From a checkpoint of a small mixture-of-experts model trained on Wikipedia.
Size: width 192, vocabulary 27368, 31.9M parameters.
Training: a variant of SOAP for the experts, 8431 steps.
Below are experts of layer 2 (counted from 0) of a mixture-of-experts language model. Rows are named router (the router's row for the expert), gate (a neuron's input weights, with its number), up (a neuron's input weights, with its number), down (a neuron's output weights, with its number) and show model dimensions 0-95. Each number is 128 + 24 x the weight over its row's rms, rounded and kept within 0 to 255. Numbers have three digits each.
Before each expert's rows: "raises" lists some tokens whose logits its average output raises strongly, later layers aside; "mostly gets" lists some tokens that are sent to it at least half of the time. This comes from a sample of Wikipedia text that the model never trained on.

# expert 53
raises: " and", ",", "s", " as", ".\n\n", "."
mostly gets: "19", "08", "18", "97", "09", "07"
router:146105155162146115138123107114144108123104100136123141114121153142094048115136119154146158109113123136087152161146112140127169136125098143126100113114122099098125145098087127083134149082116161164146140113127133133103132141125103103147140118120155114094057088136125109137087089113133110110
gate46:136159138149145123129134115093124106121144118146172110142160111106121155112137130137141128121141137100136110125143115163181130140135115115092075151115146113109148132138154129153114109107093139151091069162137129128188138175169067107139151184136129161096126106127140091111131181148089125140
up46:102087122127106128132100105125121143133143111122132121105129135126100125162118080126104155122133115115130145107100116129091142125073123097120159119143056103157118136111089143114151108119134139105141135122105138100091122084120103153086112092151122156132123160133161122130130105112119130124
down46:158150108150121103119111140152077089141128098183172119133097139140146081105152130132158169130112125103079151147096099142113115123148139148147096093154116111110114172082105144122151144154104113117131117152137138137141154173136146098103146160123149098134159110146143122149125092144138164090

# expert 2
raises: "s", ",", "e", "es", ".", ":"
mostly gets: "ot", "is", "as", "us", "iss", "ess"
router:105115104130168125134144126127095106131126148165138142130100110156145111127150084122121117120135094114117122120154134135152149120107162164127149159122144144140073218098146108113119118094127137138170134111104130063125141141120101112152166112140119116070087094139103124135154071126105131109
gate2:102110114116113146105150182142113134114149104126134109110141137153112139122160126069142131171138095108127141159103097115123154114120121119124133132155111101149142137151161162136151168115171097152115100161157147128117133134116137135203133165145140132076102109150135140084086155113114095134
up2:157161083110128125117156090163147113163128125158096166154153092095100148128116139131150097127140139143131142078112135097132163142193104110129135107140092089125172122095149094133108165113174147121113127096102124121134135105080123152140130099143138158166066110130071148149158084131140137125
down2:123148148161157095131164163163147131138169133061109143105113078175137142096160145166129151101136130122116117155138145109155107105121134138103121106115136144114127147111157119164135145099148146148155125115112081122104123106120107184121125162137145135142105110106132158131136158134131097097

# expert 36
raises: " and", ",", ".", " (", ".\n\n", ";"
mostly gets: " character", " story", " example", " characters", " author", " artist"
router:130113155120150158174141135103123145072112137157135124136104115165135117120126115194092141078109140091080109152125150130137145146127087109090118115084105148099124144106141154122148132109172140138121170126111132122131117103130105138164103132085165121093132130145107109151117103065096094121
gate3:150142118098120157129136142096110149109132154121116098082093139141111130154160109144155108098152124148085125124087127129145069075139148136143097096133115094177116143120112112097141154084130132150144145107166129093145116129104105125131137112155160121131152089116134093116134129096142152118
up3:080116127098083116107121104090136150099117110167091122159142093092116118132103103141124083128143132145097155151182140142153123068139191119153122144140172134126104130056136137112144150115169158126144101158177126132164097151139168110122084117176158121112132135141129115148093127111139164100
down3:142116144092141102123187179129140127170122135086107134164114106158123116131112107111116138085133111136122149087109155166143157120115110119111143112136114165145138097122122149141073075149132097136107139146098117187090156121142063137146157105111093119142109126116141122088116123098105107144

# expert 41
raises: "5", "1", "2", "4", "3", "0"
mostly gets: "31", "28", "29", "32", "27", "10"
router:088120153116167173143107186103139125136139146108186121132119118124135093157144088143129124127145118127093124180130151134111154120108107097145128114070088089147087105133089126151065182105157130135110147161132136131104105078147131148139152088115156161108100097120127088184154101106135110108
gate46:152117155124163092115154098141131068127181146124100153126113103144151065114096102142125119148124142117159136130129104125143106130163130106115120101101103154095088102157134136168120119120146113117136146134104123109108112103092090142135101106103104116108167103082133113123150161141149109169
up46:132111127142155147157132141114125073127181151113154184108101092164145109165125131129135125155133144122123160172121115135135127133102094144119125137116084109110113123141144153131142104084155143133117133146114119136131106078124126137097121107124078129115149117103090082169107141115121138147
down46:106111121155046145131120156168138098087158109148137150140110094081123133141160140121134095139157111123097111133140155122167127104118115186116117105124136105127167144160167102105175134111139100143112134129087142118120149163147149135109149115126144127125104145169105113160101118120147136106

# expert 1
raises: ",", " and", " (", ".", " in", ";"
mostly gets: " work", " father", " building", " town", " son", " mother"
router:123126160131127149132123156095134139119158121188157121126115145148158133115163145166125174093097146122117143156135128116148166142136113138108119110107118120133113156102115131109117114120120158165165149139158129106116114152160106088117148115113185117113102123168127111141103067104147145125
gate3:126139117138086152142140134135107131156105122142140150139123126130117137128128149125120101092131157137153182127106112123201141076109142108125132129106119151121104124117104154104157165159146122102122175124112103113105137132056143139153133110091137122123160109083139104117129133151148170165
up3:124108102133121129129136191068163118132129116073121099122110123118137115121059119160159157111157085123150096128163123107034150135150164131158124124156088101181107122118149167103132081096193139138138142154119113113096117167164154117117155121130171130145119155142102094130122121128116131134
down3:094128166116141164096133136173153147163126127173144166110148097133159122135136125122153103123117108143149149117091132132187110098120141112137130164150135137065117098117112122117096163120142133116098148080105118124104197091097125135137125065062126137094092124137141134109135133130103140124

# expert 0
raises: ",", " (", " and", ".", " in", " to"
mostly gets: " He", " She", "he", " George", " Her", " Washington"
router:120121160185125135122166150103139129125097131168170143135142142130132098111138099150103131101155091095096115156134114135130152146150123104151130094090097110112106142119125166105120163114143146110158166127090110152081094133096127132155119109130177119119089121137126143162095101103126131122
gate0:132140129171130155136106070131100119102165093095153112148162150125098144139161101127166140127135091136103113143119141115095136083106113127126108128129121095096151135171107139125111120138104134131139164131095123086093080120124163096128187129135147093092083106157146166122111185141101126142
up0:132135106142125090100135169154158130132085156113087124122101131097160121121124123151117152114124133139107151105138092166176120143160109119131129103135146136127105134117161136118136151130129107110134126135120144162173156097076103100089141095133061163127162105110083092140133090097115125137
down0:131102170141106124083118140151104134111185130147146126110084123139119152141169114105141125139139158125111137112095107091120132138154157133127124135119203143122105139131118118147145126119124158154163126150125117126082136087149128075130176110152142121101120123131120129079132104099109128121

# expert 28
raises: "-", " and", ").\n\n", " "
mostly gets: "\n", ")\n", " =\n\n", ";\n", "\"\n", " −"
router:130024148150116141116147153100164111119125088140125165107109131181131081164133089120146155100124106145115089130147139161180110151129110133123071110134146140126137123124104103150106148106150166194140141104113098137088104147104093134124120097134139114103121117146114129154142132137154110122
gate0:119140122127106110123108155092171099116165121151116131136118101137089126220144114114129107108127125106123124111127107124079123133129116124099131151108143100129135119124132123123168109148145125124082130203125143104135150090114128137131138121119158154113115142101136130162174083157124155116
up0:107119127062101143157127127122154111111163135096145184123125135141130124101140127118107165168167125161132107145181127114146182112090107131089164149142118150125124139139135100138148172121142136097142116076116129164147118147138096137157142120148181082108097130164128136124180089149138117121
down0:148101171121103139122152115147150069130119167155132133098083145153139073160111111109116127157089129135126138140138111132153133107162125131189121133151104115109133137121117146126132116141115165127112148074133165117159138134121122120109086134146137142172114131121116126176146114136107145090

# expert 63
raises: ".", ",", ".\n\n"
mostly gets: "6", "4", "8", "th", "7", "a"
router:090122127129153130148116129091118105128133126124134126044138151147142104092129123140122130128133142107122098147141130151145169167126116163163119154127160083116067113091094129145092104089127102148153167131120095126117096134127121118143143104132126118112107126121100087179116109106110138096
gate0:148141163174124145102134114153159154085082092105088111115111148162171113135084144152162139107127126129128137133134095105136106141111101118130085142113117103102079097194107166131141174097105109110143097114121123114142136142123111131079119143112160127102131146164093112112110164104127175133
up0:104097117122176136101130080100145083128109088137119115130128111123115158152118124109155112120142157139153103144125094113120140120146142124150113082110164134123152160103097109154139116085127106161125124114107157156110137181152116115136123102123097139143143126143168153143141093113123156078
down0:128146139137097120114119140125121092119131180125149156151155065165103150121097146107095115135100137107112123168177072093148151137131141141125091117121081113111104144099181160123132116150136104169140137113173113093120108117125139098091130180112160152167101151143152151105143121141132160142

# expert 19
raises: " (", ".", " and", ",", "-", " "
mostly gets: "–", "st", "/", " +", "nd", " %"
router:101088160153150183157170122114149120107125107107134152141117122140131081127147098150139146112097079101106117105136156132171134145133126150111079117122162109129119140084099114167102138093137119122133150091111113135140118101115079130164128127122177097102130143177099116146131099153137120152
gate2:158094099138081149137112118083099163138170138115118107129129123130123081098121124141118135119094156123154130109112104104152119113153071169174122119136091111130094102143078181116121108159123116155166096065131150131096149083124156088142117071144157137139120120147097124126122158156140151112
up2:120130152151088134131108157134107156118150148108088102127127155087122103131112138135128137094079130130126148155101071153124112147153066098145165121163116146136167131105100139138105136106086149145094094119140073168112146122139104120173131130121123100121108081159141130141123120151140106110
down2:123131094146155121121107182142092091155121096135167146134155117131137139123123156098106150165132105133118097138132174135084129118124152159104148131166125139136147146157129114123144129084128149124128086151142127111093162119136160140105120139104146078156143132127159148129129102100164135120

# expert 33
raises: ",", " (", ".", " and", ";", "'s"
mostly gets: "ai", "ya", "iy", "ah", "q", "aya"
router:106104126146149158131116127089140132125152095146121132118106124143138059143127077150127100143124123125142099161135158104128121145111114104137075104133121137088092104123114126095143158111137175185159162130162130144132122126126101092168149119141140147129125132157117125145098132095157113119
gate0:123119171152102109109170140148125136157160109102143132063091125172151138133101130126169073132100076152102178128149129131093084096102091134138132131141149140119107113132169126119162136107129124137106128145117143146093144114099130120100131098158140189151135123133109120178130145147133145139
up0:139109122128124107172124116113132132130121146109111113159115115116073166109167112117084130113106168107159107162141149102152128104118129117137149111124130098124112158142092114181093143109136142122154138106137131109135134160116118149138133155125130147091153151108121107127085126092121156120
down0:134176116119130150072118134133151134093162131149176122085095111122143117138100138176138082146134105143120145119136140128072096099113146100122135121126165140149143110131143110132128125092150111158086140104128186140084087103106104111112144089176119175150178090126139133155135173106105163144

# expert 43
raises: ",", " (", " and", ".", ";", "i"
mostly gets: "er", "ass", "ath", "ng", "ari", "ar"
router:099094131127107111131093120116143137147123132145119145120120170149123108168130073163120121100147103133118128155184151131137147097134127133118086162149085117110066141110127132089116148091157148125151148150126116111107109124084140121123165083099170127141109110122126130153105144113100081119
gate10:111105138087183102125104108130137099100125118113111121133120154130080171156115119172133117116124123140123094162151133160134159103142110157137124143106105149105109107095147136088162149148152121158125122121140120119124090113117156120163160119159136128109149089118172164089111150122111126152
up10:075104173101091117132137144146158110121143155133112163151150106102123085152117102156186098151161114150131168140125148141135137136137131114126109132121116153150072154148140101151102182097139139173135111156114129118102144112137127077110138156149143162155112103136131090089082140115070135123
down10:112087099146141152101123097131119168148153112125108105134088155134087090143155139180102099126111094124122159196142160112167095113120164116153134119147127107129125115116082173123095120148131129113131142118157108094135133132117159163143131110143091131164140128120135109127101119075145135148

# expert 54
raises: "s", ",", "ore", "or", "ine", " and"
mostly gets: "00", "%", "0", "50", "46", " million"
router:083126138112152139160164162131142142105127087131137136131120103147115103129181103174097135048112077134107123127137165123140105120144122114138128152148154116104064185101108149123094154119144146144151173121100128119124099101103105111139130107149114106118125128111130118148081105123114150133
gate1:135140124109124138153106089125136138159136112135167083160156111156108127154132127148150126095137086110151131139115139145133070134139149126123122176171105140081136121119158111197117102123115170155149119153155115154115094152075119131196157143133082098128127162135121138145146137179088122156
up1:096119131131119106139163126155147140141086092119139092119126148138141127112140078153160126115128127135166132102144150105121117109076118091133150096131158146098105166149149135150145136139132162119111118164160095123062123122117128126161163147176101134112126157138108110109117139157115128130
down1:111136127106105127113132143139154148128183124159112153119124106124133117129122139134115144125146126146088104124095106151076148144113131122134134116099135159176103174162122146156143134160127111175135150130101117125106133151143123108112099126157146118137095161102131144131151121147072151155

# expert 34
raises: ".", ",", "d", ".\n", "ant", ".\n\n"
mostly gets: "1", "2", "===", " into", "====", "$"
router:104127140132138124133106133119092116139104137136127104080082108134132090082125103131108164122122124140085154135138136144163098145107123113102114105116135084141098137068143125105112162078130148162122174085125164125112103088140117166151153114125124100111117153146088098138091118110152127132
gate0:162123143109117159117086136085121128157133149153122114109135102083199161138122142109109154101153112154141180135099140168114142155126094139150135115108142121097096123117090122125165163100116082083112125123145138121127111124117120157130112146081128113148147196151145132132150137157129087149
up0:117122145102103089166137147159114143119116131158164137118099078134106062105097126153149112170099141118099093114156102123088121109137146161090143112156107092152140146142127138134070108124122136142099090157150153111097169138114144130160121097128119087117100076107090162155122112114111125101
down0:092111159112132088153080172129118132153131104157129105137173093163133085115117119136190141130112132158102152139148138130133133143138113111116134111101132091128123114133091112111086149081114123120123065132166122155124115113112138148130090080114135099091143144121092097144123148133101106110

# expert 50
raises: ".", ",", " (", " and", ".\n\n", " "
mostly gets: ":", " /", " -", " —", ".S", "):"
router:098093156138151160149158152092143122121145133137159134105140128129113114119128133123133109093099145082104119153142145138166132110113103141130130165103121115104124167080115154102070158087142160136107124127159132136094103117086121109142172139111120137096094136184122127133127128133142082105
gate2:124089126145109113177118144145112146139146129090101112124129171112120124128124120146122104111198121102167140084145162111095132130160166125096131125124146149103147098152142185127102119130105150130123123113138099113126141141138150128131103102143138153114077120149087087158164147140069110139
up2:110122113147149124153112106114130143165118110074138115111145159145138123148090135124133164161182109129109127073148134088174123114135109122151118116142142128118117111137139121121119083124109092127191144175144107143135133135151135100110121131110123097118142129131147071141163139138148146148
down2:109127096152098120102142115108130114106130123057118149167133106122126155152119148175142117138091109139089105140105104111201137149097142102117124114107108153086150142144143158112099169106117066110133110114141125128148141113150121152123131104152107138161093117100127105132143135150150080122